Weights of a small mixture-of-experts language model, trained from scratch on English Wikipedia: a variant of Muon for the experts.
Below are experts of layer 8 (counted from 0) of a mixture-of-experts language model. Rows are named router (the router's row for the expert), up (a neuron's input weights, with its number), down (a neuron's output weights, with its number) and show model dimensions 128-191. Each number is 500 + 25 x the weight over its row's rms, rounded and kept within 0 to 999. Numbers have three digits each.
After each expert's rows: a language model's description of what the expert responds to; "mostly gets" lists some tokens that are sent to it at least half of the time. This comes from a sample of Wikipedia text that the model never trained on.

# expert 26
router:450525484486442510456514482510519490509527486534510510498490500487495452506500529544506518544518511472515515519479497560461481505507506515492526496506518518481522485517458517466467540519497495
up0:461515485524514519454489513495552481525519521511533499508487481472493512502484488520458499465507507471514475505496549515485545487487485431457482467531483459474501490463469540503532536524487502
down0:488448480489499537528467515508539512519535471486535504531485486542502505502519505523470506528494491519484539530527520477470520511504520522493553495486495492521530527501481494500468465450481458
up1:495515496481542516496489495463504518467492489523539452517528449535496414562489526500502550517530502491463551465527472493485506472526473543513499500528492478532532482489481520480460504481477476
down1:469489482491505506512494498525505544519515475497510522504511491497495510496486475526477549463537515525489483475520465459470465530505508534535526539503461475510492454470485461548492500481477504
Initial consonant pieces. Word-initial consonant pieces such as m, p, M, Ph, Pa, including metre units after numbers (400 m, ng/mL) and name starts (Paul, Palestine).
mostly gets: "Ph", "Mc", "Is", "Ma", "Mus", "Pet"

# expert 36
router:431510476497474483516522484492526486504525460533497471495497485496464469447496492529516478512459490479495480498517489480493475476526499567543513484507488482479547479500484488505472510533519521
up0:469459457538519540501521472506501519521526499518478487462466499456460515501507520526509510485484503492505484488486453491484511519489538451505506499534516513445487491500541475505461518508516477
down0:506480528507509494513487502550506512502509511578483468532516495508486477484456510494474489541501501501556526489494511481490517483493521512494552501486543490453493492503508450502519556475515475
up1:477502524493491494488506473464490518518538431500506552508521510566489503494504446490463528500512501509446512468513474471507464515473495540493461476498499472507532510540504541535518521522514478
down1:472507473529491507549467518450521443506451505468471509449492506510509513508538524515555497489530502469521485556543515487503505502498537498476492537478522494548507535473531484481490471489473516
Auxiliaries and adverb -ly. Auxiliary and copular verbs was, is, were, had, been, the word to, and adverb endings -ly, e.g. larg-ely, feasib-ly.
mostly gets: "were ", "Al", "not ", "had ", "have ", "was "

# expert 10
router:473567486495507535529506480470479515543501479504508472546494514483488469490530503497505477512498523463491488447529480501501478459544468488474506492495524501563534491492491479490511463526495509
up0:503466540498508529490471469516512525550512493487555498509483491506528479531505494469507489486498550517540473492517519489473434486513425497522524488474531512510496451468498525525529523531517522
down0:516479509553500460464518525494461511516510529526517528530524514484508505506491478543470538500515480475467507489473527471533480507509479487549515528501484535547462492507467442501459490499491537
up1:559547479481482505496488490484489518499489496480484556506447465505503479498491507504525523533501530533469488464519479494507444529519493531542485529466505480547518480509508484457488512521504505
down1:460527494468508514494481521447494525520567505522502478443448494452515539489530459467482526499478531439493488476500495541475524478485493493414499527494476519506523518529452472499500495509511491
L and M syllables. Word-internal pieces built on l or m, such as el, em, ul, um, inside names and words like Angela, Bachelor, systemic.
mostly gets: "el", "em", "l", "L", "ell", "El"

# expert 21
router:491550525470447489504492526558510459484487460552503492469493490486494496541514512482491505516494497445541491508530477505491503501500546525526504525537497498499512491459469488455475499528449510
up0:491458474485513476530498525528486461532480462461496475472465516485472503498491471541526467528479490505571529484464467476511468496487574529495495479453528443462507460448492520503515541504494510
down0:502477535479494509527442502451457495511503582507504521488501469474490518482497503469511512498485517480490464492479492483451511464477453491543476522483527462466548494519497513537503488508530482
up1:521479469470493451445510514509512542486524483486521523511461503500467474511486510471512524517464509467482530543476486483459517518488448548511518474524461484505508496480540473513493480532501477
down1:515525527523541500493470497465482497498475454424522536501494496447547501567501545499468500560528504514491471473479481530477515442516505504503495448498553514495522461503487511499491482515506475
"it" pieces and table cells. The piece "it" inside words like satellite, architects and charitable, plus spaces and pipes filling empty table cells.
mostly gets: "it", "it ", "its ", "sit", "ity ", "itt"

# expert 51
router:472497514494468511505541535486530515496503519507505492514498521469490507527501503523481469530484494462542495512473515506479465503544517527510539522547483491495515483473476509513494540539471536
up0:492502501504499521518458492517423539484496471501522491532464514470542495485488478511474483531517498502548498520506529545524469490479500545502536495492473512486511519460470497498476499506488521
down0:494470505479475508453450538528488481471541526480505487555497537460488463518490540452491515493485501525490478503566509485520494489504479525522535511474514439489479528493508517475543525485463510
up1:498498532546531514484511525511487503518540546558528540496490495492465492508465483521472508467499518500520528490508491514456474542489529508494490502525503554481491501494487492500517528534515494
down1:512507502529506524506490462510455524516477505480492537467463450510469530469513525483504513521532480523465518508494475495496479483526456512511540503507528476464505501464534525498512444532488493
Infobox lines and coordinates. Line breaks, dashes and digits in infobox-style fields, coordinates and location data, with labels like Country:, Born, United States.
mostly gets: "cre", "States", "name", "Kingd", "Japan", "Born"

# expert 54
router:506485507461480500476531510475513495532510464508516480516485509482442466514491511509512512516488527518506515467511495496484480490537513507471488472543493461528559437501478508467482453541474506
up0:499483524509437487495536536496500517547513475506538450497491509507486489501514482473535480485471514462498494508541496473529497501522496494462518497496488536516492450517499496498472431494447497
down0:496519496490510494486535508488477535456517532524520520472482486491529449497480497461524498504520501465443512465494502469495507526492463485548504501511490535544482503481505478510531489467510510
up1:541538504483475481493484510512538544547484497533472488499480575448499534484509491489492475466479523511518494511528529486480515516554524495486469492547501481502492483486498507501520477510510472
down1:458517506487503492474492565503474517560524495447535533528485490473474518509518497503520486522495508529512484499485509495486525506471497533539474530528499510468513463474530453471496497475549509
Non-ASCII byte pieces. Raw UTF-8 bytes and accented letters in Lithuanian, Czech, Japanese, Cyrillic or Greek names and terms, e.g. Motiej-ū-nas, Y-ū-suf, Φ.
mostly gets: "á", "Ale", "ü", "í"

# expert 45
router:462493522475498484518499468487489528520510497539523553504470454502524490556487471522560492561456500476574496480482496520477503466530506503539498539511492481490491517523493512546484511512468548
up0:458516466520499503485518511515496507564459525510477511555478480451494492531512458489516514450502452432503504535490464550482506499504472505495522468468530477493531510507439495490498520521515518
down0:493501485509501480502476474482521476509510490495495518495521513460501533503498499483506513491523464533543442519462484472486517440473510428520490542517508506451459512499476498486468540518483508
up1:503509494477505513465504493456495500506485531499457525553511499491489484586511528446523510536474491487493494469478538496444491501487537499522526486469498485484495487509489508522512480501490492
down1:465524494542466529482519506526486482506466528505476536511522507522503541491441497498504468453461520494488473527483481519498526527506525519520500529513520477455464519523491518503523538464514513
Headings and spelling pieces. Equals signs of section headings, and word pieces like sep, spec, elec, dec, sup, as in s-ep-arate.
mostly gets: "==", "===", "sp", "=", "== ", "elec"

# expert 43
router:486542515474476490509476511508499480468502490544516512465517501456486465516537488503514512474483516485514508527510490504500514503544531563559495488516489501491543462482456507473495522569527472
up0:452500507537481517506516510527481515476515443536511482498501489495437537501487491503499550530489504471511519485463466494471494478549485529464516491528516515478522455485454520452519526540523508
down0:501486500482500525486484462513506550478503477535474452499494491485510503512510467509471505480516491485506544542484473547493521521507482438498511519490508487488482501543476506517485477507526540
up1:517512494482485459532477521509515499513562518525472482516483469514463482498519514479549499468523474500553491470491490417472538466487538475488506517506485483494534514465499537466536491501475466
down1:541479478533468492489478532489533482532463502469514496475530514554517521538543518475517460483514475464477489519500516455488528476513503475483528557507484467529468516506534554481533500559517471
Digits and "iti/tit" pieces. Digits inside numbers in statistics and tables, plus inner pieces like "iti" and "tit" in mitigated, militia, citizens, altitudes.
mostly gets: "tit", "tim", "100", "iti", "Tim", "cent"

# expert 8
router:433488489508485492468511474473491497504505468522515490499482505546482482487529502491516473511499491473527507461492487509504514500505498472572511528518501490531503473500448483517479514507437509
up0:490497483498488493469468504568478513551536433471568485461499507435464530497512525521522494479521518510503528511501501492514489490512466494514487432484504540537471524494525532503491515519467507
down0:474464528523524517522513471463478509493498515451512499525524539523520467480469505486493480486487483516481494547473480544500528519542486445444525482540552451505506485479453501507457478538491473
up1:504495445484453479548525552489481515519472493496517533512508498481468523491500512494534508520482476504522499528536543509469496461498505534510524521464462479480537491496503507507508462517543511
down1:439503525475514495502469496430528492471524528532525506486499511519551488514482516485495497510518523531494511434519479493509495544521486496495476495506518526472460567496478502487500468544510528
Commas and clause breaks. Commas, opening parentheses, full stops and conjunctions after a word end, as in "born in Chicago, where", "and carried", "though".
mostly gets: ", ", "), ", "(", "\", ", "before ", "when "

# expert 16
router:455471475468526501494517506478517501473507458508512514481471514479482505503504496487485465523490508447510450509536508543497514511529526538536501515536518479499514510499504495510485512542480501
up0:484478478460553510499514521525536484519491491482489513532469503487472522521517536523499475518497493500533544477492538510487518493535463525514507504502505535531508503529472487512506522479464538
down0:457509476512500504458480491508458472495487464482482525482481479464487499469508493495503558502499446482505526470513503458471498519478506474534527498490500469506514532543531475538431486511504496
up1:519483508532483477553526503496498442476479474494487527540475503498469462466528473519494478469493509516488548530508486495483490555489530493490485506528541503503512507531521545513516507467494517
down1:531528497485544547488533494527502506513513483475507509467536494524517489535538528503536501509502472475470527522458504515517454505478475508459492496555467497455526504497497491434508479510473527
Numbers and word middles. Numbers in tables and statistics, like 18, 20, 37, plus mid-word pieces such as ai in faith, ow in snowfall.
mostly gets: "wi", "20", "feat", "includ", "fir", "18"

# expert 22
router:495530492451488528531512526547527520496492484483483496464532533457463474506523503532511435541432500467545491491527464519531480495502471538508534526522481512517525455493484499462516537493498479
up0:492526527525526478507513516472478521518487468509474481483480471492440484481509490512534474522498503507498487505482502464530471490516462570541504513509524540495479446520500508552551486502464552
down0:509511530516500538472454479486493472516498479504506518473461527529516502449492462509530501528517511486453514472479526486484512474514484492532483442512498491520488514484524513499494484499481479
up1:478484465507523519510502555482478539511494492507494545527471526483499468467520508487534429466466496473542445512474488445472523483486473538515499508514486464525487460463527540507520504510476490
down1:497512494501504478436494536503506501578488522523509510491514497502489519480482522546482532503480495514480478545506526479466502510536483499482481536491446522476518467544491513506516503505504524
Coordinates and ig/ing pieces. Coordinate symbols like degrees, primes and double primes, plus mid-word pieces such as ig, ing, ov in names like Michigan, Liga.
mostly gets: "°", "ov", "′", "ing", "″", "ig"

# expert 48
router:508472482488474489523511480511448477512535495528530486521512482522489440514484476533526492503467501449564484505531479506520471495479552542481543530534509493520527505519471536484499484547512554
up0:521535443451491507544510534489495495501523482519507513483524496514509450473480451524474485465499448487495459510529542533530479515503499512516519501532564514491454503488470470510485472475456491
down0:499509481513491490527521509524449538512516475485466501480489479476534465474514499538497506492501459530492511458503484514505478511488516465455538502528428474486475500517479505516515512523510523
up1:515507496502482474519500506471480463552514526536452471478488492481481482504509499481481485468503529472462501510491503483510472504534533521519522513496493477514501463465494530522480517525486526
down1:557461506510473477472467500495530466522466506507495540491508572515561516504492499459511519532469487514505520503527505502523479484491501486535445499527539487540477484520479508496536550510533490
South Asian name pieces. Pieces ad, at, sh, ar, air inside South Asian and other foreign names, e.g. Pras-ad, Barb-ad-os, Kh-ati, Ham-ar-i.
mostly gets: "at", "ad", "sh", "Sh", "Ad", "Indi"

# expert 49
router:532506534449487491496530483478506509504532509504535504480478493502492482563560504508520481529455468481510454481503512500497451498494485512510487521475509534530530467470504531490497511513464551
up0:536461526492538562519534487490474499502520496526512508500523526525462498524475510488544501530500536453526481500531466514489492482506484479508468491534451535545520491464474506480489535496453492
down0:545512506508523467461483482493508536538494471520497519460484488484474475487495500488522479543525506528509502497499514473501503536509471500514509478543490510501464477537542483448452504472513466
up1:504505506492479471456511489507502525486519473523503527472522483511505493510525472531503504546478506483496516497487456515490475526482438538546508537523489488522491498497466467535514499480468498
down1:511497537541524525492519531462498483522521484480498512483522513508508536518507488462515436457476500522481481508489491479525507498502493495451462496493517518489517529477553530471495498514458515
Single consonant word starts. Single letters s, d, w, t, often a word's first letter or plural s, such as w-illing, s-martphone, motif-s, d-uly.
mostly gets: "w", "s", "for", "d", "For", "ers"

# expert 42
router:470540488471492501460525511483473476463510509507526495525518484495456477493487481505551480550517496473518474461527532491456519508481514496510516523488480466501498450432438494491468517519504529
up0:478540484504469490490522526499513532465508492495520545502467491521457514509503512469473455489508500513534507506519531494448502514509495522490478497480474510505505503458463482544471526535495461
down0:498497470495537479487438516517479525486518521539469512502546540524536475527510493524487513496454544464533537495504516478461524532509504498504510505474557467482496522480535503508498513532498505
up1:544534574538520479510532485481500463492518480484530493494433509532461469481505546484488492510506502462513511477457483491459443476474519508497489512492526490507473444479519508510452488492466520
down1:479499452495536495462552505505552453485480492506507524494484483466554558526529456574464549461511515485527488491531474492512498468478509480501495514486491503498522523461486469476492518461521496
Conjunctions and ri. Coordinators and separators, mainly "and", also commas, pipes, parentheses, but, while, and the fragment ri, e.g. mar-ri-age, ri-fles.
mostly gets: "ri", "& ", "and ", "cri", "Rev", "Bri"

# expert 52
router:509563514469500492509486513496484510503526475516507517494507521491484460511539462514535474530525514475565493535510466488470512481497530527505488521530509480464524504464479504507469520503437554
up0:506478509419533472486532491530524513489531494493501465503481493537431519489526509518511503528485533500504540494479478544480491513523538516526512493503481487493553463550476553484485498506500496
down0:494474502506509482495497493502527526479488466461512506500497501512499500568530520516487498501541503503494537500526507472460530513530469490514536454524551482478506487465461497486477535502498500
up1:501522482504526564482506504475506525538525480574443550486512488462510466503530535501481479479485497544521441478483493519476466509518490484466549541519518476504529478492482511539523496480539493
down1:483506483492516504530517479548434499538497546503485496506476502519546497487504490468465539488540498487466518497485504463528514482435476459494458513472502558482506485535466497497480485493528553
Capital word starts. Single capital letters starting words after a break or space, such as R in Radio, Railway, S and T, plus section heading markers.
mostly gets: "==", "S", "St", "Pri", "R", "Not"

# expert 34
router:501505524475515538509532493508511472484489475492503499489501533514505470530514457534501511515499511470521468460516473536488484543544507473513493482541499489512513454469499480519480543511454478
up15:497480495533486512525520496457497501513503521512502496501519489467508459547494490489543502503502511489515464487533449485519483476508521470482474501505467457530502502493488458500483497534546523
down15:501516444481506469498498512495493508514483516498535526497541528495503511481506499471510508497485490466491489512513483513488526529488480475493552503534518499527514485556495502494530490530520509
up16:501499531473522503533493569474499488552471531492470491512536519523491503505519508493507530524485516529455502510478468498509517556503513501557497538463486457483491475494487469487477553542506487
down16:517486497499537529497525466487444491468502511499514485516517542500531483478514484496567495485524448476508492515534537454504492519511528503547546499510476545532530475500521506539507505476503490
Counts and quantities. Number tokens followed by a space, and number words like two, three, nine, giving counts of days, films, wickets or dates.
mostly gets: "for ", "two ", "11 ", "three ", "000 ", "9 "

# expert 63
router:433518546494488507468492479509528473515503464508499487512494489472485455477540485502528516512454469496517512504519435507463519434491487483505500505526481482494514493461430524479483493537469537
up0:484503511494511463531488531487498514493513517500471515499520492535488495509569496474517521481525499512532475471523493478479524533512513498522458487540490474497489500440463477493443505533507451
down0:513488519514498550492494497542451496481548523463534519543508488498518513488508498514522485531502494532450493460502466494461500469467465471458506518530517504447493499512457503510543512516517528
up1:506493500482514530494503510496518487490519500529553513509463533458476482486486526477495505510526503446463506486512515519473545457514521491476502555518500458521552486471474495497494547492500502
down1:503446512481508502484529485517499541524511487509484505478488522474495478499514536537518518519476492482468488539473498460514489467494504510498534481523534499466515469528495490468459478505509493
Consonants b, z, k. Letters b, z, k, j and pieces like az, ob, Sch inside foreign names and words, as in piz-z-eria, P-az, P-ok-er.
mostly gets: "B", "z", "b", "Z", "ob", "az"

# expert 19
router:506572488487493500547527512508500509527491461476485496477506482528512481527501463491516493515492501481533516520548480509440469500521483505505479533505502515527516460532461522487477472529501540
up0:506529489509524517549544500526575516504481490512449455529524447501480494547510492460468493517503490532498468525524474479507462487481430505516504465518474508456473468492529485472512455512464525
down0:552506517533521446464542558548506521506534508511527491487491500512522510486494533518462510522521443490521483515519535517551522488491552486536514511503517478503522491536485468505490538561512446
up1:497545494515535454491509505541500502504542475499529508458515469496505504500545493473508501506466486486527461525486491512472470505487463546499479514501467530508476468530490456530470490505499553
down1:517466547504511524468538491535462457489460463473494522494490476476566513498505527516455508513484497515475491516485501479487483484493525473469467495477510493524488558522502515510497498492508527
Mid-word "er/ter/tr" pieces. Word-internal pieces like "er", "ter", "tr", "an" after a t-sound, such as Ast-er-oid, mat-er-ials, Exet-er, cafet-er-ias.
mostly gets: "ter", "tr", ":", "ther", "er", "Tr"

# expert 30
router:493491505522498457488491501495512502537511471519530509534490512506508482549513513498536486515509499452493466490523511516486496462518489535524515478479531497551526485462495502505478510522514535
up0:516480494443526510474494496517504492547535514463526539505480536507508494539529530502519504499508474483456496489507473483490514497495464486500535486489472461500509504476480508466478513501496481
down0:498496476506496490512518490507456504505486542470502472570542525480497480505502550527514472478506523484512501508462534515544491485510496508478541509477490496506479524498549544470495527494497505
up1:491508467452488513515487527484512497560486445521471518493476487495465494491506464523523499478508467498515441518495473489513548456493459501545473520521504506515509484476510421450498502494499518
down1:498530485490490474493489478453454476502486519473497517501482531499486487520468499521475492490529470539491482532484517490527525533537472537483472491525503501478471526524487439531521514496518493
Word-final y endings. Word-ending pieces y, ies, ty, ly, ity, ey right before punctuation, e.g. surger-y, Craz-y, sp-am, Cl-yde.
mostly gets: "y", "ies", "ty", "ly", "ity", "ary"

# expert 24
router:518491485501494532487491479538526509534478492526506520472493513447490443504510532483537506475499521461488501529503521533488486511490486521494494488509513473540546489460493530473511517499496529
up0:446467524513512525542564487513505503540536498519505549516493493488502476479455513511550501476534502500495491476539516496499505505492499460441466494510508486525463452446493513464494494479463486
down0:487485474467488486478568509484485490542506495522483489458526516473523480494524532527467487467501545536503460566485488477481517551503502514518534509466520475501475496501485466513491513469481511
up1:496525501488502509508455487530454538475473512494519566505498496506545473507507567514515508511492492504545510554457493476460460487497504511510507543532479496517542480476468518485504492501483480
down1:468516488491487491507478500478453527499493532511478514526471469514469505473493494506527479513503490497517530447480527549503548528501485521463458572556488496535462488505545432478494538487496497
Sports career tables. Table pipes, slashes, dashes and pieces like foot, play, form in sports career lists, e.g. foot-baller, Games play-ed, Bordeaux / 16.
mostly gets: "play", "Championship", "foot", "film", "Aw", "form"

# expert 40
router:479500505489489506460502461464538500519493467533513488469526517451444481533452464535517466561488511488511475504555501528513480460520482520540528451506475516489511466472487469476471505537453515
up0:530486515521479539495507477512473527519478456493519505506539477504456466475509474504468475520425488488506523496502496487483478435493493484500484535507535497502522476494474479461503520466471535
down0:477481482447547546506514475478475479523469483527465573498524489478493468489499545478495514514480516531530483490466532511476511474525510485480521486483456537522459480513522490541535517545469498
up1:467506511479510521490489498498509513493539518520476474485516466485480525521475543472483500544497490526529485465548489521480469513508499517528525504500538449492536483504485467455466493460459512
down1:488495456503541525501510477514533495472483515492520498480486440511544512498468480498541482494447519497496520512496483490501515504505471483505498550526480517495474521486534512470498483517506514
Table cells and pro. Table pipes and separator rows in headers and statistics, plus the prefix pro in words like process, prosecute, and clause starters like There.
mostly gets: "pro", "|---|---|---|---", "eg", "|---|---", "Pro", "Total "

# expert 47
router:507517503442497516504497468526470514474506489493503520481540481476497496567500492527529505561476472502552514511523476543464492500491503534514511505524530502522513468470469514499453535541483479
up0:542502476519506490427469480497516490479450508511471500507538502487465459522459506474501515501535531438520484550489448508497461497513490503516514491523495533528483494497482550494492481534509528
down0:504504531522529487474524462466469521504567503462507460535504484475524483466506514502472514507474553490511481468477512516526504508504508511448504483476491463498512521538498448523556465490501466
up1:518517519471547500535452492533480472505502514544536548521486513476486475504534511556526473486496486485477471504501476487491503502504536544471528468499484475540455500513514493472463478499482478
down1:482528506518509469462525507500484535523523469497480501489524486539495489517511509460493507500540535509492509505489517490539484517488526522456463533523463523498506480465503476481537472477509524
Sentence-initial and determiner the. Determiners the, The, this, its, their, mostly starting sentences or following prepositions in ordinary prose.
mostly gets: "the ", "The ", "this ", "ical ", "National ", "This "

# expert 37
router:481506471511467537499501496542533528548463525554508475549482479496476472511527513504504496506533527442534461483511438482488482482519515490524506492531483503498534461516487498477484511529454511
up0:472491509475494480487495499490482514499466467526523511489481513500460445489489519519498513513508535425526501539472541478537485471517509472526501480540543507466480473527460505477500546473455480
down0:486462494447514470539431538507474505490503506502515479481518518497487475539441511478495475534511492511469511480520465493512495491523512499527511528527483508504527461500508478465462475482502475
up1:452532463529444516472498492485511496513538503487500536516468493510483485546518506499524482535496483429517502549503487499483512477494463508497512515503465504498470519505512498514476486472558528
down1:533497464505538550507503519512482499496459543492517494458520489545479515494462490475495526486526524500495500529539503507522489497511454527486499497530539450516481561534471490475487493483498502
List dashes and "h" digraphs. Bullet dashes opening infobox or list lines, such as "- Education:" or "- UNII:", and h-digraph pieces such as ch, sh, wh, ph.
mostly gets: "h", "Ch", "ch", "sh", "Sh", "wh"

# expert 9
router:485539529468452522499556494517489489538527490530502485492523514490469489501540547487535513458510528496501478528501478513515510525509475520501525505548503507498587469512473502480458501524494520
up0:489506574490485500458477463502496506504530480498495447474504504494516519526499523532523530515465498500556506504440542482447524492525527464483456476507529526513476499510469533499519469511521484
down0:547534483515543483507488545502477488522502506479514511476448490452527513529498521435487516488494542447490507490493515484465498541538513492488520497517522491495535499546499463504501539510476465
up1:496523512465467499471522492473473466510486504533472502507484551489457525500504490477552517450515505508515485512528553523508500551476471472505518482506466499536486478517487537578475486534459505
down1:515516505474494474512540549506519476506481483500516497488447490512453464505493515482483498539470503523513519456457496508531466507501461491522502515475495518501540551504562469486461500460511507
Vowel pieces inside names. Single vowel pieces, mostly a and e, inside proper names and place names, as in Sant-a-elena, Austri-a, Li-e-chtenstein.
mostly gets: "a", "e", "ra", "He", "he", "Ma"

# expert 6
router:478546504503483497508561475519526505550508517521506497512475497486496486457511496475515482498509485434517482498506481499493523499498529535510531502513492473536542451541463532491483519521505469
up0:502508486472503534515548509484506512524485434506469493534490437514495468508529536474506463478509481466538531516468521532484500535452501559511504498522506476476539480541498533512490482501462511
down0:506534504494465482491429509532465502503481511520514493498522512477478470505511500522488461512530504470502475523480511499512468506466498462525532498488472507499498478496451495532473511467473462
up1:485461501499522465485483471499488523530485487557463513499486485554517512494497497488524536555495491518536474537498519498502457509508478520509496512478493472475473476510504508516446492553470525
down1:505536505484535481461466578542490475533502446502466462514507515534517502506478552495497506485491486488491516537488494518461491466508464483516497468482500499513516540537500525538538488492491498
Verb endings, past tense. Verb-completing pieces, mostly -ed, -ing, -s, or whole past-tense verbs like became, released, held, predic-ted, view-ed.
mostly gets: "became ", "On ", "released ", "used ", "held ", "though "

# expert 0
router:474502483452484519474533505547531492486493514537478525529508487542474437500494460522497487511473524477549489513499484541511483483528483519509480515471486510524512488439460502478497456513490518
up15:503459496476542515527478480469507492455527488527493514506507483490494505517555500479513503517480499481488518521513513506529482483508560466513491497482497450499503514523501494494467525574475533
down15:483526495466470465502535453495457512490494510481467483504509523486462475502503479467457468508497513514518524473478503496522504523481489519478513510515568530475481476498502487499510464488494488
up16:499519484456490477531489496520473512555493533542505578479500481485478512453510475506480485491462484459524502525495513497488517479466490483556523532512500547505496501490476492466524484474520536
down16:525531513502484509485497489495517538461548547489457463542453465506484484529499506475477504524477517512508474494494529481514487502517452509476505525549485511505494520465524513461486482516509503
G and as fragments. Mid-word fragments such as g, as, le, ug, St inside names and words, e.g. Or-g-anization, O-g-more, me-as-ure, St-adium.
mostly gets: "g", "as", "ug", "org", "le", "States"

# expert 1
router:482500499500495513534521520474486469517515511489525489531481525505470423519521481498478491537500480420505510509516448512523496499508468487536543535506480496522511472452476521518468493516506515
up31:491538499431524494482459527462489529428483522524505484479503492506503514496493541493484478515495488487558512450497524496501506464483488527471492550474477488464552540502473537547551541489458559
down31:529479507511510479480516513529524482502483520499461501513480482508554481518474510511495524494468467499505512510502478506486517482473455501518473575436494491481469520508468519536515493499499473
up32:476502477501493481487464494528490519500468495501510536513531550500497476499534446494496510509523489439494494516497562490503500483482494557501439507472474487501466471505540491470506531523528511
down32:497456456537548503512512437500450545473496476512543486530525499501444518452458531509480495466509501554494538517518503530511495498510488510456488508502512494493509464513483525484508514519480549
Mid-word "re" and "om" pieces. Word-piece "re", "om", "com", "gre" inside or starting words, plus commas in numbers, e.g. tur-re-ts, Chrysost-om, 30,012, re-paid.
mostly gets: "re", "om", "Re", "com", "gre", "Gre"

# expert 59
router:478532484505486543526551524509496534493499458476513496462477480505435458510552499513555498513481500460533497513554496498488486505520467524517496514548501469513532475452537527499476512507434497
up0:519465529506513543513528517497495483508478512469460527513472481487499465464490521477535478499478516503526494472506445450503542504520468469489524525523495529506502437432484488506502521491491496
down0:484489470509467457493471490505481557509447500533491518501480513541541554509497497507486477492487507486522520488500555487503487481497489525509477468500488457506453504528494456501483515490485479
up1:534484463509472541499565482519477516551507472500451508527500490506490484517519476466504528510419503499512446488481441471489519486534492495521481475502521511473486524434476498503481537493518491
down1:544463509503533517493540512501500487516492485560470511483494505480466490482477432494494474500451493510494516496488470474542570460503529499481484499461525512510466531531504495512479466488495486
Single consonant pieces. Lone consonant pieces n, f, r and short pieces like ur or ern inside words, e.g. firefighters, didn't, favorable, recruits.
mostly gets: "n", "f", "r", "ern", "kn", "unn"

# expert 25
router:511524506510511480484525464452490482527509508521470483485477484484474486568559448504504484519506513516526480497546505493519511558507513510507500484523475500494517479490498500503470507537462552
up0:505519523495500483493479496448504489473501527521473481470477519525470500532491470536456491536515492474536517495507493490487515572506493505471523519529483507484483505503507532492488549493471529
down0:487464489537516488497501516509465482483503557496540535509509436495519544466530503538493511554497506503514527485462523529511525468462486519555466487487471516509484481491505471511517478552492496
up1:491519492491504565473464511450509526527480477521510453520495481505514505464493463526517500465504522508501475508528517503503504451519495528497502513465481515497481470510535488495498450528512504
down1:470545526565547523501490523539511535492412517523506518479506494498504510510499510510508526458454509467461501522479534515484528474521515521495503537507485531488483517439547501507450475497520448
Vowel pieces in Latinate stems. Vowel-led pieces and stems inside Latinate words, such as pres-su-re, exting-u-ished, educ-ated, man-u-facturers, plus a capital E in names.
mostly gets: "E", "inter", "Au", "develop", "educ", "stitu"

# expert 35
router:464512496472470499534572467463467497527563518497487478519497490539449468510541504494493499517457498479523504537502474467503494506544516504512494509528501501515497449480437490505453504517474520
up0:479505527480492497494514514490441477462491510518520461525506515511550532483523473470548520530492482476523528504500499495488488497511545504491499511468516531496559457465526448454485525488493496
down0:514527535484503513532474439503479504460532498503516475489533515485527478474463506545478495480491493494489516497453497492474473452480521431517531496474530539517562519475513522483527505474490518
up1:480499488506507510484515508504548530562497504496471508501528445537436461518494488487484550475437506497523510497487498504488466501509515535505497492486483466522536486491519486509505493502477487
down1:463479486513536536518510507538505474507449501500514510477482527561527511503494488497495521484520494523457468526540527496497497504485492513486523497544476489512476473479456529496471490562496497
Prepositions after verbs and nouns. Prepositions like of, in, to, from, during, by coming after a verb or noun and before the, places or names.
mostly gets: "of ", "from ", "In ", "during ", "into ", "between "

# expert 4
router:531531506487503549494481502504538476567470482530506510460476489513467486505544535509523462496503482493513490484508491519486519492522483533518502521505501498505536529477499496503517499512482528
up0:536475534512491502449464485494478508547494485501506526508503560495449532461515489547527484518476494470464467525532454516524513501498501487517520504489554481470500458486475516450491499479510512
down0:467511517490516511446541536481538504456504476481525497524499464513524465501523529541431515498484504453502516499562476532468517478529497527511535484517528473474474521492494515481483495531509543
up1:547501516495490490484481518498522442532486488531514520471509470491485518490515515471490469466540553521517488513486507504449519490524551497528511483523501495502480507474484480506515508503478504
down1:541491507491465508452485532523503484544527485528493521473498509532477522540481514499448502485485536510511480482487485527501501521499503509466501497524478480506494513497492546539501513502520500
Sports and series terms. Word pieces of competition and media terms such as season, first, second, century, record and series, often before an en dash or year.
mostly gets: "Championship", "second ", "centur", "record", "first ", "year"

# expert 58
router:475510482485508490474560482461484490511534470535540498513490509522486503525481450522522501503488506501531488517506488514522497493522502508516517470518498514527513480510448497520481478514479550
up0:529476517483523464529506495463519492526551494569528477469524523502459500476489511499480508475539546459505483486538489505507512504501493466460490517501518484481523545462491473519434512547466518
down0:482499534493527497524503517483492495519435505515484489522486474499472552508544490467499502504497513515493493538503541501489503490539509501527502490526543536527512501485472502534526426517462534
up1:491494484494519516508571564493480510463481493507526495489500503491508501536510482505499545492460517496532485573526520488506505463501531492477500447541496508498478512507495505504437521485508565
down1:448484486508515517506509551484478505490432516471500463502504507478470479494453495513511529491442514513509479505495497532553525517520469485468516482536508533492475506511496542509517526508579499
Foreign name endings. Vowel-final pieces ending foreign or personal names in lists and tables, such as ael in Rafael, te in Polette, au in Palau, io.
mostly gets: "ael ", "é ", "ie ", "che", "io ", "o "